config = dict(
    n_layer=10,
    d_model=256,
    n_experts=128,
    experts_per_token=8,
    d_expert=32,
    d_shared_expert=0,
    activation='swiglu',
    moe_layers=[0, 1, 2, 3, 4, 5, 6, 7, 8, 9],
    router_score='sigmoid',
    normalize_top_k=True,
    routed_scale=1.0,
    balance_loss=0.000144,
    balance_bias=True,
    router_cosine_scale=10.0,
    init_std_router=0.00731,
    lr_router=0.0012,
    vocab_size=22468,
    norm='rmsnorm',
    norm_eps=1e-06,
    tie_embeddings='early',
    optimizer='muon_variant',
    lr=0.00765,
    beta1=0.9,
    batch_tokens=[32768, 65536, 131072],
    seq_len=256,
    train_tokens=241900000,
    steps=3799,
    dataset='wikipedia_en',
)
Below are experts of layer 5 (counted from 0) of a mixture-of-experts language model. Rows are named router (the router's row for the expert), gate (a neuron's input weights, with its number), up (a neuron's input weights, with its number), down (a neuron's output weights, with its number) and show model dimensions 0-255. Each number is 500 + 50 x the weight over its row's rms, rounded and kept within 0 to 999. Numbers have three digits each.
After each expert's rows: a language model's description of what the expert responds to. This comes from a sample of Wikipedia text that the model never trained on.

# expert 3
router:466513525520575496495389511452549456546550472425547528462543521487520576641431582440579503389473568534510487469443441469490479456499561490533461485508461555552516538459526525534465477556493537474447443575424526440576503536519364437514542485550498387472456416399517484381503501444472501484387554465466478415609426462518545584424536436488470555450453523480462495479503492514559491493458386459579531474569503423564448528480501424496466503488521600525550411551559456438491436570467530595520483480520458480508621473512602410442500465488504471536511496466514484563472455496465613449531513555500535478502605430471442448491420505543413413516510573505522513498490481528496482480527536463418453508510453479465507416442415471523479452455550550470446542476499561440485501531585524
gate2:462528460502481467448516490544518458463473532503523502515574523527462444594478497492561523561392493505518504580580494424463449527444445455445420524518561551467470448478456530452416567546465529530404469430571546459491470461563564513494527604548557527610541575426455507446539511434440483508534546595480487501531493406599595406571524478436455519503490522457561470417512438450494505445413503488495479482596542515446405529498534464433599450568489450520623474589583496586510518493500509532460431391509519531558518483523562471447448466533466518479557490457579451513371500449514521585477463570571611422439525457490525420473490523450476504561452560540406469534439464494529527481549541478483460537497446486508585482582425511581500430476505576483551556498539483467561578468509439
up2:491503539512533437481575469553509515448518489556536459567530484534451432502437469435440493554411468504474509435548446400509448507441486548520476510488497534449474481528608514493500491550450508486524477417517520549472516470443531512553568557512544582581485537511392511411441581414432567451571486525578453437463489520623364399541509510442529484535524552474527475426554493550393572452464489464466465469526572538560365488545464499414569459543522439481554545540588558477552575440590481455456475404512484501480544440546379453506497491434529513525529502422602480454393503489454490516557505548493516481412597494549541501476551514391568479521419520440416470579451441556497480516562464538468532462478451500454494478536507515536498477373542591485468494473485557543494528484499406
down2:488511441451542515511518490563513418459468538499544514449402510444604532422473494513490454389494494474601504452478650499494551435456542530519499429449589497480458541498473459514473484440552514483460387522506513487470529526398557423397488390551463539561472459455507475566596429579538478511434450546480498574469536538447586598473472509512509442583438524467505555592443427495549405493587544527496465483501557489519568510457508650470455543500509396489460495490542495593525456555439550514486497562471444508430552511536511451594500459527533478507512469550464488478630544524513437586414479408447439474553394496518486457459509539529440531541442512549510426519483530569433558596486550432484424605485504519531492512458522550492504565422511484513494504470500490480557459425571538
Description: Common prepositions

# expert 6
router:512517508570583582493516533487523507470481577526532556446483446471404456509438536484492461461466510545530588451376525493486461506484486538557500485497432518509574523525418589613476451534439511589521406517471608516519531518524476456491490553533511441528499497385468531446515456567523532472350567485502399510514518489497494593425522482423505521508505445445497510516523456566451553442513373554562521512466569538605417435542462486569542423549414513459515502407508452406508407546491466527502450497531410423500560513485531446522458526499511504515576551452430443526471393515475534493427447465491470507438539459495468579455407578558409495484503465563498490449419533493463470447506508442443472416457457511571513459516439421416579468431502446544541453496530565422475410533595488
gate0:527471518549523496489493509411472498477492450580522510492493503520489477523625485533525477435483466550523522476524552449524526415546487469520443543531506461508582422444524665579552523535458559530524439461545559604563622512462595521553559569480490442504515511502420529552487482507553445482508588496542514574488469542482528554550564595497470482554509423592450517445461401500452507513502483501546587560491535559513535485514485451461437495536420377560575520467565486501521459488424641470511495482559425465507573524382519485471527492510588501480506534456405485362537486545440583470479392490503445550424482435518515554457428454499391462483496414424475401451482569485580510471513546567403446464526520469553500479478495454506490451531448525524516403483524510529553518466463392
up0:509554430480526508493504465533459523501433535486410483469485506424562490558385555491440585557461509425524466518559469557523495584494470561537485505435528475512441594551528365473395437514566451517530531469525494407458457487542355524477407480477540551526403492529529441504503510493379559564557387533396533424505542498504537412436444545503402481459468480512500549527435607517449489481472495437458496541447432475438484589532547464443616477529577552504427522560492490500453559477618527501511485454478507435493455484576470551447431584506477453534489602474570473526440482493504469562539543514533495454629557560464476519600622570568530492502498546529519507503516448430475469573461474475495513545563516535509476588467546523579507510448514493476485538576488481504505509558586461
down0:535453465523527535584496462443517545481519521593519597475513528495537408468487494530515502384563538448506511448591431500417567519573486513482505459522503519471608507555447566492472573476474533529553516494589508582532540522530573501502455512580517571539530549595540498635432439418558471463579507423551534536492473467490517530499505476496535441481527513553557505493545532500522355495567524533472460494564445599447479442542517524581539515448435489551603617428573471415505433476415501603506458576433549620447499536503446521573491440518432470441488403520566511532570556598488461555422527446505463589516446600422484555544505442481483537530418467559491434521464543562477493539511569512544484498540527595593532534455548462463503474440485449463515429502485548502476464502465528
Description: Sports results vocabulary

# expert 60
router:458503544519580611539467551447593524468611552487452460508438547485495527587548573461491471471461603591570480540467514462445421571447596530593433537479392492556540471458392495515423498537545458561508432484524649479519432526498542418523515515490567498480454552458563512466579456471498519556435600501524497412508524436550503604546504468565508541494483463480511474505515522565504487469498448573551579451569584471502490550495510458505446546473408507512655461504580535436493439544548529455516445508464482417431456521488587442490517495495455511474601464541494460541542529505485535429518554544473528515524506531426479461517461483511504443502469500525434555494414534530439447463462520416487479417569404523511591529621493489492455450386452443542404519554486496469473490486555538
gate1:436537542616545484473497530463477446570591453490485447587497488462528519451550598463492435520547463466570395562438571572577496492579475539561516499529454438452462431444479453503524487436500441623452520480460592484554487465430473503464488468594459482526605550473546473481515560605503526427594485488453468471483492418577459460591470405513490599532478504467547501486498468508526559506603427492554521478533535433482438579497430381445427506500513495419466473473566543503419553498534532501533556445496456500509442466533431425392434473461404488493429449539507543501559507584631407497535516552503525441561493490504461484532475459470424521472518560526452560508477538472546479511530471435500486456537485584452585525507498561449547465440443527397543519558411515493516541481455593
up1:482544562550567439553537483502482481549579448540447533607494473430483541440541517512483539524514438485540513469516647621461465512618558544478477494487479478528410388527519454480571531556610557568600455600535544490464486461507417511507504416477454493508549405456589528494460458538522399553475630547488462478516463528529516493504475385503508490538440489597533508521515520543480587558573607556529454472566568437537533401470545474377437449509526442545532464439471509466577422521497489575486564448474445548458472494500493476534506475549470427458517399488510528543579519490572463495514647441524514468455443462446482528542453507564452497459479572499509528584443482559533473443515436524653514487492566478483497534519414537415517494508477446512493470512478522486526517485469530
down1:521438559552479424478548474491520450473522490519431487474491474537451512487511576503488565446519494510490533447513390433484573465548472447520526499515471544460506499460521472591475554490504450457487588457511466503550563485495463492468512523546540500539586578485480483478405486543541443414425544430582503563473478494472573568462548519456476439519539519430582402556508509473495475432469429460571519389479533435436412478556455560487493505496538503563533478573548503590538598520472483503528419511559483517524506482557539553507569469425557507495482545569461548584463502455491485597421525582511498486457549518413620411467533491628459553466492571493534559435510497588550641541563530481516542514446541576531564441483497426558453504623568434447538423561457550540474539636414592
Description: Line and cell endings

# expert 1
router:430531543513509530502491547406658536551587510429487485457537483432449542556451494579421419496493608561558522490484441516530433558440555586581446484486482532538510437462452468551477511555496516548543444437504572521492459498568435428513562565571498470570417489396571484508530419494434463500356592455430423462488546501501454571510529373512450607452447472479438462513461464505506496478476465530558544485510575483592422527549625541520487506511469574534632441551496451471505477524498496474455496506483492446470550537504512438485537469457490452527514458503522459479560514531557478444493493472493504459464529510458463476550510474510429427516494527546468556371457523545442439428493534474421581471529473482492530506573542481465494548323417515490479504531487601439439501480572497
gate1:475611502486398489528434457542563534568433460472517520531466575478553510508476498537551450478541505451528535471478547477524487465449498578457446533479434523612494458469555621508551464556572566577474501361464483479477519455409491504558528531519508506478537503475506488433473489509487504443452435477627548529503492517386518458467434485557476499516412596510554522424553572477563526463459531602473466554597523564540476540510533511433415477506401487539522638445479512488476534420550557544484441541519419491458530564495544494493549438463587525468445449525575527469588473545454520565547507414494525481498441505509503401523480471518460490481598447506384464552574550469454462497445504529553507462466561539423470437543488525466542407572568501553402477571366478484454610471479507
up1:541468357452500433462540487557473440549476535452513449473529508505467533539417511455513573545500507566522480556508428489469514515459445504525570362500511468493480540503539437492549480551466428519590470563444475498511469490502600521464402543584523478468558399524527536519440512537421497555443481542511461399456511548526482476464527569599532545524582499542499571514436413431440521458478541423467483431558547410483495475543464418498463549425442523428503548459471601577581470539449555424475538448503430575584540523487486463578478491425519527504460485532447544552478478492567419468503589490557565562552515397488513522564567563460596461466559560564573454456394448522549495442459553426391481555483442509475540451525438375512446476513550543435475527516539495504511518581513562
down1:607583460469461581506461484485502435530522570433416496444460538465547447452479528482422540530507499459502475477523464476444433605567414529400569429565494446518573527470531448525619525421557513439551550509570493483487523538531552556412522498453455496572514455516541452464526564431517419465526400445413438478429509580433492652505431573501487475490539511484558613493522578523427464487506540511486482572519477509425558466542586505464545489569511572474517524532579497585471507592543458500493450582398511527551417399463499560535508501506540457497549585538582484457529532534475516498459533494497544538501498503486509532603491604473493508449571441619420496559530595533560520427486496562526545483496483538470425579472511517440545542465514422430511487474566439537530569505466496
Description: Table row breaks

# expert 10
router:539453532482482478598511508503565530469531546457530547457453507488408506566530560564409487435575566491511521502492528514476422427455598566493489518543435450546531519489446468539535449478551522632535403491461671453542540423494486466505527563524494479563502486422584482444495536510506461528451588447478494427453549448528499494552430455471380541544381479544415513550515533534537447526510393507558562513550518480541521514516484482520443545519496511471469520512513424515478561479528543553517483575481523453524618571430542443414438455506545598458508435550438514477474518524408538490466564456508487510564587407371468476492505498550389429473547513586466512427439541566454420492416526507527545518470459462558509431555487450475510496420580556499459531443482510482441425468598552
gate0:493489504498460491540491469497541513481397576429494478500535534455486490484596434514411494467429548553576405443585518580425599393533501479550505548538532633458528511601449583471489486511396537478472431465390558485540495452512547594470474621521563451520546361525530508528471469424468542517559607492463537537462487360503527554459512505502600504563470398560531521502399477440528490511518380450553448490493456531509467528427461447465544472470556513370437511476509514512497526577480505474552536493481461435459519562464509548505516477484549478452533442479510492473504466526519431552481547504489509540525588583558546501474457436491567477501490534502462481462449464444434525503462566566527543536529564541456579497495448406559609471490553499509457514581522500475445645520495498
up0:507477503521506490568473485517537530525455590445606530541479598492513468556541545508506504388537584461509468545594530490480510450488586441491567441496527643427455595570500479562483449465510501613461503531481486529506490523543513530473566548517485470475540607418534541431508410517461455548435595492470521563524514433532450487544483419462632558501468394537527476538400532473506442554513578501467445459505462567432418510509575527507564483489544521446504507458472511527583489514463487468528498512482592482451514483409545443528461550531517500526501447461605461546522466590518466543516477399634568428506505457526456563459414385553464455489463502547496531366492476575595569447495555535518495501370570479482492468475485479486518498509541602538471532590571451454506539532475504
down0:476568440482530563492411552489431512539498493494580450534542508460530466601618591459517527545492519511515530417559550431398541445438517497543547505562587576536525477542596445477505451526509444560579496473574461520501478516514484493501509448539501560550397630449509508491572411507547562466486553492591539516555376498521441537458479562472467583525612539414609552457435487534555516534411492518480528516406492500446433547525483485370567527418552529486424480614551539502515426449523431512545543503502511521467550539470496484513523547512407446481521505432481442493537489512530610559544514498472511448483553481482447440572452474476462455420532543508516543578580501503467553484453568514488464518494426540441491409557464542592499492521486578571432492415531496496517447423475412
Description: Vowel-led word fragments

# expert 26
router:495476504469598568540539500431560499425481630441551539462553452510414502532490595485473534486482490493514546584523567541512461496507514552546445538454439523527532466576417561508423454508513480596507355567477589466539560465577536416494537472564542481602492521412482474506535516485537490558431611552420470410503486495476518563520557426402446573510512436516502501524552426603466544426504449501452535520502485529560413508558479478521457403455439447512528454428544510395489365518439482488546482536542408406496563453498528391483465569435506523484486545534540487492511446538497456488457524458411466393507573464463474586471470535532489466501519492545516556471457538570497390430488473484429477495543455518553521510552460421454529451408474487521443508521408503425486476543544464
gate2:609437533572534492495443519436646543533512503555485463495483533461421427519530535565544490464503570467477544508614530656431476542481473572542469582507559455504511492502539504379426528510493471498465462482531487441532482466542500433451461471475417535489443523498521420493460446500498632496492608477524438511460528487463449395530449508467559430521510460492460500471593472421485549580505571476454535535441443520550487482545446539538404516431459494496471456491427554478486526489461468635535493511555521459453473498508457538525548617507611603445534484509449548528551448483497540500430536494495571446577500532530561454521445453475494337451441525541445522488507572515451503483433582522466496519560431571563496483550538483447623469432484492544441546532545478500483552489377505
up2:569519474512640531532478410513489423556522516519489504485521557474434444433457489522497505480520479518474502475457484538473482470486516552509588423479553460413498535560515515524532534385478498462434487563536491536509524534476439518527559468461474530595520515544498521638465540555400520517486464496467492547469418534444521518398412464532619444413572465599529444450497532527534501514396458462473424488543491520590553509605608418431602468486564495453582490488491491474500482551451436496416519520490534511490478504442426609597503512569435407523466519441525461446439526530495598533580456570498439531485525507472530503544458538529505506580473634465528462455473423567448380583565504434531489469419554516531592521524503475501483513482426547554544464456536515494418426565558454
down2:460453454476484526525514514443460465478483501487491513467492476489487503506509532576471518458532525466458505462470525500518511516521610483403502536501475523614527512509490464572492545589552584460561692475525493592471460527450502493644390426529494575442485402529489562510478464502574508572425445550531469466456528545507587480527485384502482489509502394451524448480466542524590469536405453487410545434479448455375500552427413490549517464626604399496559524499435521512509386485511498534530545446488491494544525528487554396488561434342500523529555509500496509487570504537514539507541451539519421555556524508483463512504577395507499444520431499456503528557464500513523477502476457472544499434484485575574502490525574379584471460617497456510503468419557513482479485448515496
Description: Sports results tables

# expert 57
router:433471554478500648565506542407607502511545519484535577593524556518476497554498532408527525432509523519673503510562528454508517566457533566503442458518396520646513444501469518521525489535528529658538413490531576495552419480472504392513559517496541480506491454505502441459380474506517477538479482494424560536551583447476498480561553398583472572566479491450370500501523556519514529552442408572631530515524559515574428509515522467497562505478409461458524465418521464451523456516459393532493469574529479439584569448519480496484495485495481557500467544505530557513433493513390547522472612409479489510450469534431446474508452508532479489458494504498474524464472520507518463503466577506459541499521460445567521426522541454430487527476499511550493536534414518407442470502508478
gate0:543528593479470467457498515460499490541602423559401518464479561514570444451532484439460536472551490567651443522518551494441495559461574527462535510491521479533508509481474494481625541532456508517521509532527440461540400499528472553469495419373497487485532450577471507507444616490442488476470431586535467423534509478560495585475567454566514517565546535457492541551483457446521538445457426506543528434521561500456505521566552435429455561400412459461596468516575459491515482488506468414468433498503498468446546542422551426528494536443515453486430567531504604485535447483599566476476540411512428433457444527510476482471482634524571529551449429416464494467499457538461499523422417508513432493527497445397497572537475520597473415522534448483411605532499434531484482507426464
up0:525513471493405496577431547449500483423558464536478494474479581509572418503473475452388561534515553498538433486588440603490492563498544518598555546478585403499438546436566421519578558573425507499570542519521507497467414497501518583474452462373500468467505505527515512430412499516477439447473455434527489462478476463464565564471486483495460484553518570423476498531485497493538547459492505560498496545507500488502564500556562501467546598415495515502630492414517603495596517531428451407523491477592520538465531587480550491573493643512570520533557494542521484512538477552440513439557572552478568436464438457572557513499478529575499550517488421409459451561476424487491531453497521498512513451470492468385538438539498516596416523531502536505475548635528477558521594523472440
down0:485460515410480537523433495431492462547480530476459507541563505450478441510460552397527462471448460503505440487604515535579467537585561462530530484557509493517448506503519531565528611480568543468501421561542484458542488429506514489482485487435479574519580561539454424449534509465532565536518508568553437437524472471420508421533525517513549494507439522448499526518509452432552448470565375558576528451415528472463496589524495432425474489478525459477520519429458529424468423568453448558578512452516451440500529516429443398463454469537544454550472543461533532511470486563578566592528412485619498435546511609474481400412473516550522523551486449501549578576467594604533486542476599509615428515472616471552465483458505522467450609526428490490567515451474497434464430523484591
Description: Slavic and foreign name pieces

# expert 14
router:482557559492489485544493497483500553455536565446542535492471537481467542530440525509516467448496639508602548517496426453525422507380560621565462512490523414598458470508552584477561441571453509591537418558433521464535474522588473492465491507536523473544418458443472493369551588474461486482488450507550442433520539491603558565402479486584455549491433503541453457504527489538522460502441490565504529562485459445564484552471575476509463563460459515519638460477439504499491430558527427524467485593604411439543564482493543535507532567429499532566488441491570417544476467510473499409432553496544536428457485498486509558565462574516396466384516528524433494482461532564415407461509507532527559474565408498417530435559493428507521499484509522472499451473467460459446458551502458
gate1:517508520531517368473507439541514592462538436498535503459538488488489531412456427488433554500422495528457565384502494452490589490405500595581574588470454472496569597516512580442490435503493533466600501452507510579525528515565581538497442483460511549593491495518540438493497532564534433427431477530510423526550485453573558447460494467497461524519478481630541423531525411477506464637358520450421498507452440422541531561550451569423471432497511479491500491524484485514433528491389569512465514445639414532597434404482542499529506525439479428508489499491422447608472515479585516481476509470499518534428577479469520551559394562378553515496486477490501548517534466505464494505493543559543475506493447541530520446493461506433517545495530507440524511485473493463500464595539535
up1:516413477514477441597530518521483414510495445518628455487527463450527488521498499568507566566535576488538493446461513424478483511357496565537424526532490465406518497487563508504512412521377425518565501535454532548521499525521553519462596440455458565608514461518466496399449507486490535582404535498557506512503505456571519502521461509526437496604480474540538449540472488474480478591486445485479451489425505605588489476550509464524475431452520432495478577430466553474518543477497463581485394531608467536536514360467513519470519497507444400507450460462378484454468563504550523513534523458474576502551580396458512582407423559489465505486501585454500501552459548553456449508464486439515440501484563493492587475485436466434413472568519569504535543533499554545420466643512505
down1:535505489524493519489462491466531577513530514502517596456453412522578534557587470551561439498472492559418472525571542515549451540488517434487489543466564523499465505488415495476446616514508477541523609532424433482454583477487510527497416562566481460514474531563568542512484423498600553582451533475516499492503448504502465544540456450463498542446497522489514415553520516587592517568457442545532501421542481478449469490417506553428509609579517544504481491449616565524514469482462432366607548402490525525512449507519478502505431478588367549461592547575537546494529427507516468503501580491487459603447498446598528485555508507476530450496565501509514557474536431590471512463546544666590451552446461533462498445463503469467533440579549515450418495510562524552585548433526476
Description: Organization and service nouns

# expert 17
router:470491509453464528606496524489598523567558535551470481528561504554470487494537554448477479470517520544573480532472453435557448535422506558454468478482488436579480442516501523524497481545515487556544361582524527444524423505557474462455574462438469439562485412484524446460451597540463515553420460527487450401499557452513525559469483432563548612543424454412453510550448463462441521517477432585553503499559525490605523439522595367540531456529465489440538483551506486507516370543560532560428477717583414518533604515494512450515513543447476434513521513464536473511554453521463477471471517477488553466488500474416440458514438561513426472520486547527516502448523521486502406478450410412525473460506476491439489548619476439481498498439523468531418513510457476421446424525543486
gate3:440524469525501468589557446453539448557604529483483462484476489481460501544484541572499533533503508585413545502480418535547479621502496476607453553587582421491522427537563384560527465462479440570501492493428488539468539537523446579538577524568426483526553509553441475508538528456459472519608410552445478443503536520462571469520482440549453531566488401474420539500350473580480456562487558452530551533497510539537584437507512521553500540556594472533532527514534499489503498496511549362459389509548405436535552452465489568549519547603547470471507468515502460529521535501452477515481463511486594472517478480514470511476446553442493494472433555499510536478500515551468545457511570428454364487508518470591471518512505560578505592422506498459438488380543483502402461568512384
up3:421467490408501510466520565508483425535582555556557505532470522492503467589465469437505438461489491465515477372537519554452514475436485485446470499467321566566475512517544522445504369526430473533489509439509506492439546412434522506429522539483502490458534380472583383516462539518493571433471513562488596491493562420440506498527493508526626544493454536594477492495459560433421499471461582368534454536573591436499445529498546541405539410412560518526427421575461548523507534575421490453545517454524509467428545560505456498526505570486465529561417499489544427541519530482454497435525453514553453412416545436479559549481515503573515529499454408422550478451489461572509466489561540472419486519577476513500469441487460500493472413511526539477493530493427503532522541535421513
down3:490586532519558545562527488482493509546487541556530558589499437498562461450494346466523556497528463501599506506509539590533459608492566508540515485461549545528483519567487457428505466528515557419465465514599633541415500438477525594484431454517558402503454447617502562509516461565503476458491515534503411489540479491515566533472567552532467535508514511446468515459409559540510503445435544537475475474514474542462538483458515497567411435405522467462409538484449502423495557467491390471511565542488460527524477537411517430547608489480523549538491412457571457458547558509472467406515615545468475552556554535525534410582435455562480549496574486518487503544340549525507565471536470483508596530591352520480522498536512467527540556535552539458491494517548523505563499562524552
Description: Place-name parts

# expert 27
router:426545569533524585562474512460564436429601604452510536502502423509542471539544505529507514464445563492474579510462460525539463574509494585529496495501399483486498500525499528499465486617412512504459301496460518545438474563542487480514479463504556466494516427445545547485490479548542525438430525569459444412535536442544484531453461452505502509508497541441434487519574469517542512466520505541503534553529534441584507488528555515614539447517530512548534558453482380504567403488428491458460519514545459408459537472573593504385476460438514485506475524511447589515509403521445516481436491445511554466445494459489546516501534502501381494512490431576503478516488488537430417483530505422442498367567364515601528473552480451449474414391477473520491457488512578490512407460582584
gate0:508426541515510551437439613476544494495492445503496558478518415491555497413535486501513399471559485450405646455498524441510427435510496588445546568512514508467576461556480362487511527485545510552445419465463552519497464511495478543504482429500463422555445520515512596592524497509566540525507533444457429583532525496491510444499468526431492526482543542527549509537495439532523550541587587571528546482516521555534570495524477588489601489557455530499512522473588434517584544583526527493484509513527489594375508483515506487540573488493504400617474495498481614513511487521419504491494520510545482518418491487447613541513404516493634436560534454502496412506519474476418559461535570512512437411586469544539487431558553506460560440437501412547541454414507485482488383460541492
up0:607517465539462499547482431545457483460501525422460459523440532462468529504452472513457512509504501489525406525496548418464550549448501447513465511524499538521459451377491577543415534490545453458459551545532402512500511504540431518466524538544586591506545481449499479479519547488477466505563424576537560518481496516449528557512461495518527549506528467435459554579429583512485580518483418460508428555482562428500373528415574422447431518494547422490446517553355560523468575406507591510522489550498530423516504592441525547480574512545456602440517524449580432513470409506522497489584489541371548560516567467562432488483498443550454537475525593508485545550440483517502477521446538499603548547367516409488420540474547482471467544563518546450504572580505426534555553473425564
down0:452388517443518487467442569520539476497508537502532493479509541466480467467473616501532501517491483465618465569439515518559553550414470474548435473531553519430516545558439591519480525518455584548546604505415460426517507504530449481522633505517521490543541525480629542467501470446517630547469509476446544428460501516477560489571525564587445492535513474520524441505492517421504588544497589555468660567510499496507387507511517492462475516523540446509476578547457572489471557571542545462537514548527536478528572528482525479435518448537405545526471498486397410564605496502586546475453465583430467597456536528532458518418511455483472521379577517487547410503513524490497504526531559461549478512529536432455492414446578563464443570513483549538452488390424600505545508474455497
Description: Word-initial consonant pieces

# expert 24
router:482422533470531490533527504508631470570500564557489488530501519444453473545583551467435478455532569536512501470495469405498432547472515566498491492512465416608485482536485549495511488586495459563543409542457562490526469473522435434459555432465473478497455407459554453429472585482403551537470463544427433489458620432510540460471438481493520584482500493443426527515494517492420506520467435603464490450540512524655469508598515413463502469479400481425587481480516468404489438611510513523491503683556434512596596508486499492487535558400491452535504514502533412516542481529524469542473502503486536501472462477461454482558525526556412486510491602553468406419432475493511491445524454447442546550519496480458511487571502427459454463513549541527465519497477514332453473536543484
gate3:534416492503493601435422498479515491458428492514425599467467494389427521488420476509538470579550498447572452502485504419428486410449500581429611490433478483572493574586520500444494476577509415484542398545448559552490510484405521519467453397517558515491561521458510482496565438568515585444389497448568470532505501482438598552472448565564509603543405449476442561543531530553439480464452478461555508462535514536489390522503484490477506491565503463505475471525497508580456549455497442482403527520588453479560583494534518542574557504457509540582429424460527535478483564580521413534475559500480582570471563552474463471478498548492487582473547485484499467461521532448538489539448425436442490520595538544549528563629509493502515481469467587421440561568504506508454494481505427
up3:457437524501477582455472511487632413445506477547450503532468435439500450532528536564536466471615535515446506539612459493466478405479529468512545557466479513502491520600554485429523371545479424429517460461458566523463429453454535562469433479515483573567473427398518552560542449475485566533484462539526491574475588542479467520408436465502595576448586446489502638536444594621424491442565481468502478512457526529521510560496475467568457487546508427523480455562491496489552559588552500507444547498522461427561566485593530473568539501491479497540398492489490555513467556554509462515496596560534518503466524462569514447500539524463532554435558520517404530523444529426460462492559433478446508513608558541411487563488510460518510484433468524501469568520404502484396440546585474
down3:450454562461516512521505460533507407500496416417517532520524537507495528465498569490414550538501470609491466461493477499541493514583419584469472436486513459441447523541493572573470526547446571542375533476467518498464487523572503501483528526546478564405422537376478475460561586466458556459480344452356508554451540443487509493485551448508455476533532577537561423484492567530476510423481513557498414457634547507562588502598533556483531542453484478505444447409462497483500480514482531519548549477477450505483490493493462471419513476457615461554481499530454434483501507527478573501564531426476448488495514561645452453571469423398503540468505470458547467569465498598524522528440517418444526517547564436484397557519470464515518498477537594481553444557480579495424548433425450
Description: Place and organization names

# expert 52
router:502570620551506553512520492466490557485589548435560500496530589494567459533477482501537477490461567505473605466492558461508426540475466535582493524545437537546473470493492547516542458577527468508546378558534621552560434434479432514503494470464491503539498500407595524465530483443481437485464476461523498381533596442547505555438510422479508515505566491477421428471594413517586568496413458533512557541529565452560518504504604502583512558411410470529531498512512415481579385493526573499477509587522507368540476483460486529417565466519514505504470558465448531481450443498497521459484468433521563468403517418473475554442482509498349512553502464492485498502472508526462415499436482433449518401534453542560486508613503505486401481452498436494418487517508480521498409476589558
gate1:543585501496477630555462474498446505524462454573456424460482494532554463497504593535507509433433541435447589410436598446548552572557576528467501476512550426529557448477515499459534452510505500474515458643415539589546410451569466499481522416468496557433503627485521498503453503506616471468427488510505435458478450529517475501529523530512527466467546518488444534495555549453549489422468455545559417468548559531457501496504580484517496504545484493481450525552541544537467469574520466584507382448484491552475463511494585520474513462545488432471445477446489607515580435475597530517468569414404571512493554494629491573566483495426465500417496605507531538488415469483478484537511480491437501482385522494611530434431473489354453533499611512481500484495515516456465473463520455
up1:419441508581526481434495471618535495391536473514554541518479458520444516450537456538497516479550498542427507471484509518540478432490463514530475429424448507488456526509496448556566516521431453530458514458504495408592557520415501512496507530501511493486466466532508546507574488512545491423505460448455534501490556475468427545462622512502466570483470407569554500424483550540407593508476528558469389498497531589566492577476452452531465459479509567518568608395450474537516496469427581411456436528630469508443448442583527508489576584489527530489528467506508432477509434522568527520468530523578538474410460435474520524414550503446530447606558352532540467545578416522506443576495502594551488533642458516497383555488487523525491451521536515507500532499569507580514541537615533
down1:518484542530545470516373508560545483387515505568500538482424546474501506493481501427481514467518527474496470547458452469507476516535542530493544505486561518526444405510549555486499534515546505479475533483596511437508509506412502516467569480496481601507536478578442526542442489457536562497467579512528547591565509439489514584497471521507623536533450531471445538473482446450498461580531563559540592581512445499322571461461510431465577550516451580584528450458454423583382515541468545550513519561448483457448421517543556605492420443624524579519527439547448587465496483475446547385577511472504432558500538543478347469460534602516431528568431494520464562508442518447446579525496468480447565581464483562565529543539484558476481442542479484528452553512517483520462430519513457
Description: Lowercase word starts

# expert 51
router:609461506510573523543482469411536501511534547479594512486565523473490507616483511536443438512510537501624488549511513475505438503482496403565477521457466541536443527447479547456522522531537425541512325479563554455508524461467411550485525496460506437592506458439552477505519524504481513467433431482433507481542524410557548530411520438532495557540485496504434565525429540578503451511494447593523614612542514526598526458475542476526543460520429473504523471538505472413482382553445363505497519587476441430522550537473583456461422519527490588561530483567550505457515457508509454455411520509416494413522544476432484570495400472539433486512518518501470461430529527455472461550602469391413464416536462425471522442577447442456491461447526471444512515508495508467445508536602458
gate1:486523560598526534501525515515498521522433527414516618465460510431420463471532460487511468553523527504545461536455512394480446524480495482444630522526466595422532498569458597538542501444497453464530468517498536421493528498514483499505427521501467499503540529422411504555531487475471515437448399471430546574531566372513545508455469526549500454429546515508488507512526463458508492576501402609545443501576482435443469472549462440584496529529414519468470513491472499414575388469555400526546441445456440434461430468495545430464506485421516498503469539562552500439543444556441520511470581535500525484507549448557477547541499491550551474526501500465454537395380489416584592594539534533478530453493605480484406429463582449467577468524517391449553526474476400594480505416504522
up1:468571542557483511484513558603515507507473521384521569429438476483457506516498500469487481491496513488485526537490479373504520543455560440469584497483468559482512534575409577495511585431512546494574522497455517488422561590548522503502437486523468547496477479503413465588561526527499516513484436430473513530537648370456520496528448538488435519418565496497519553505546485433454490537518420522540395496506438482396507511566485434512512532533465550479457440496568544473534444440473441491535432434530480442501433469446503462436512514429566517481525495587581486425482430494475499553461551493511479487589559444539530487556481535550577492423442506493443516372335501425610610580432496519402450484562558534481400459466566461511565504525536391508498502452495503548511438415483546
down1:446485469469506491501522520547550521497434505516498462513484534519455547455557504524527574523607451625473455443434427508491508453510453382508590515470525546522440551474440549541435464502490523453502461437480540558489610418421463490503389455502530499504549434481504484520490499470512527397503480574512468571636469410453512474497512445528536520472499523532494611475566477582506478573509453461521485470525580444470494548500466523462417445522534501451477503487478456420485465470524451509451536541500486526516534580509431516445436528628552524519325513479458508487480511535497421480595552513481474486405509610564453578469554455557538516518487487618574526484526501385519543585596529467556588380474597456479559503582448450544561456540519543460543622574469471477533486536508431
Description: Table cell separators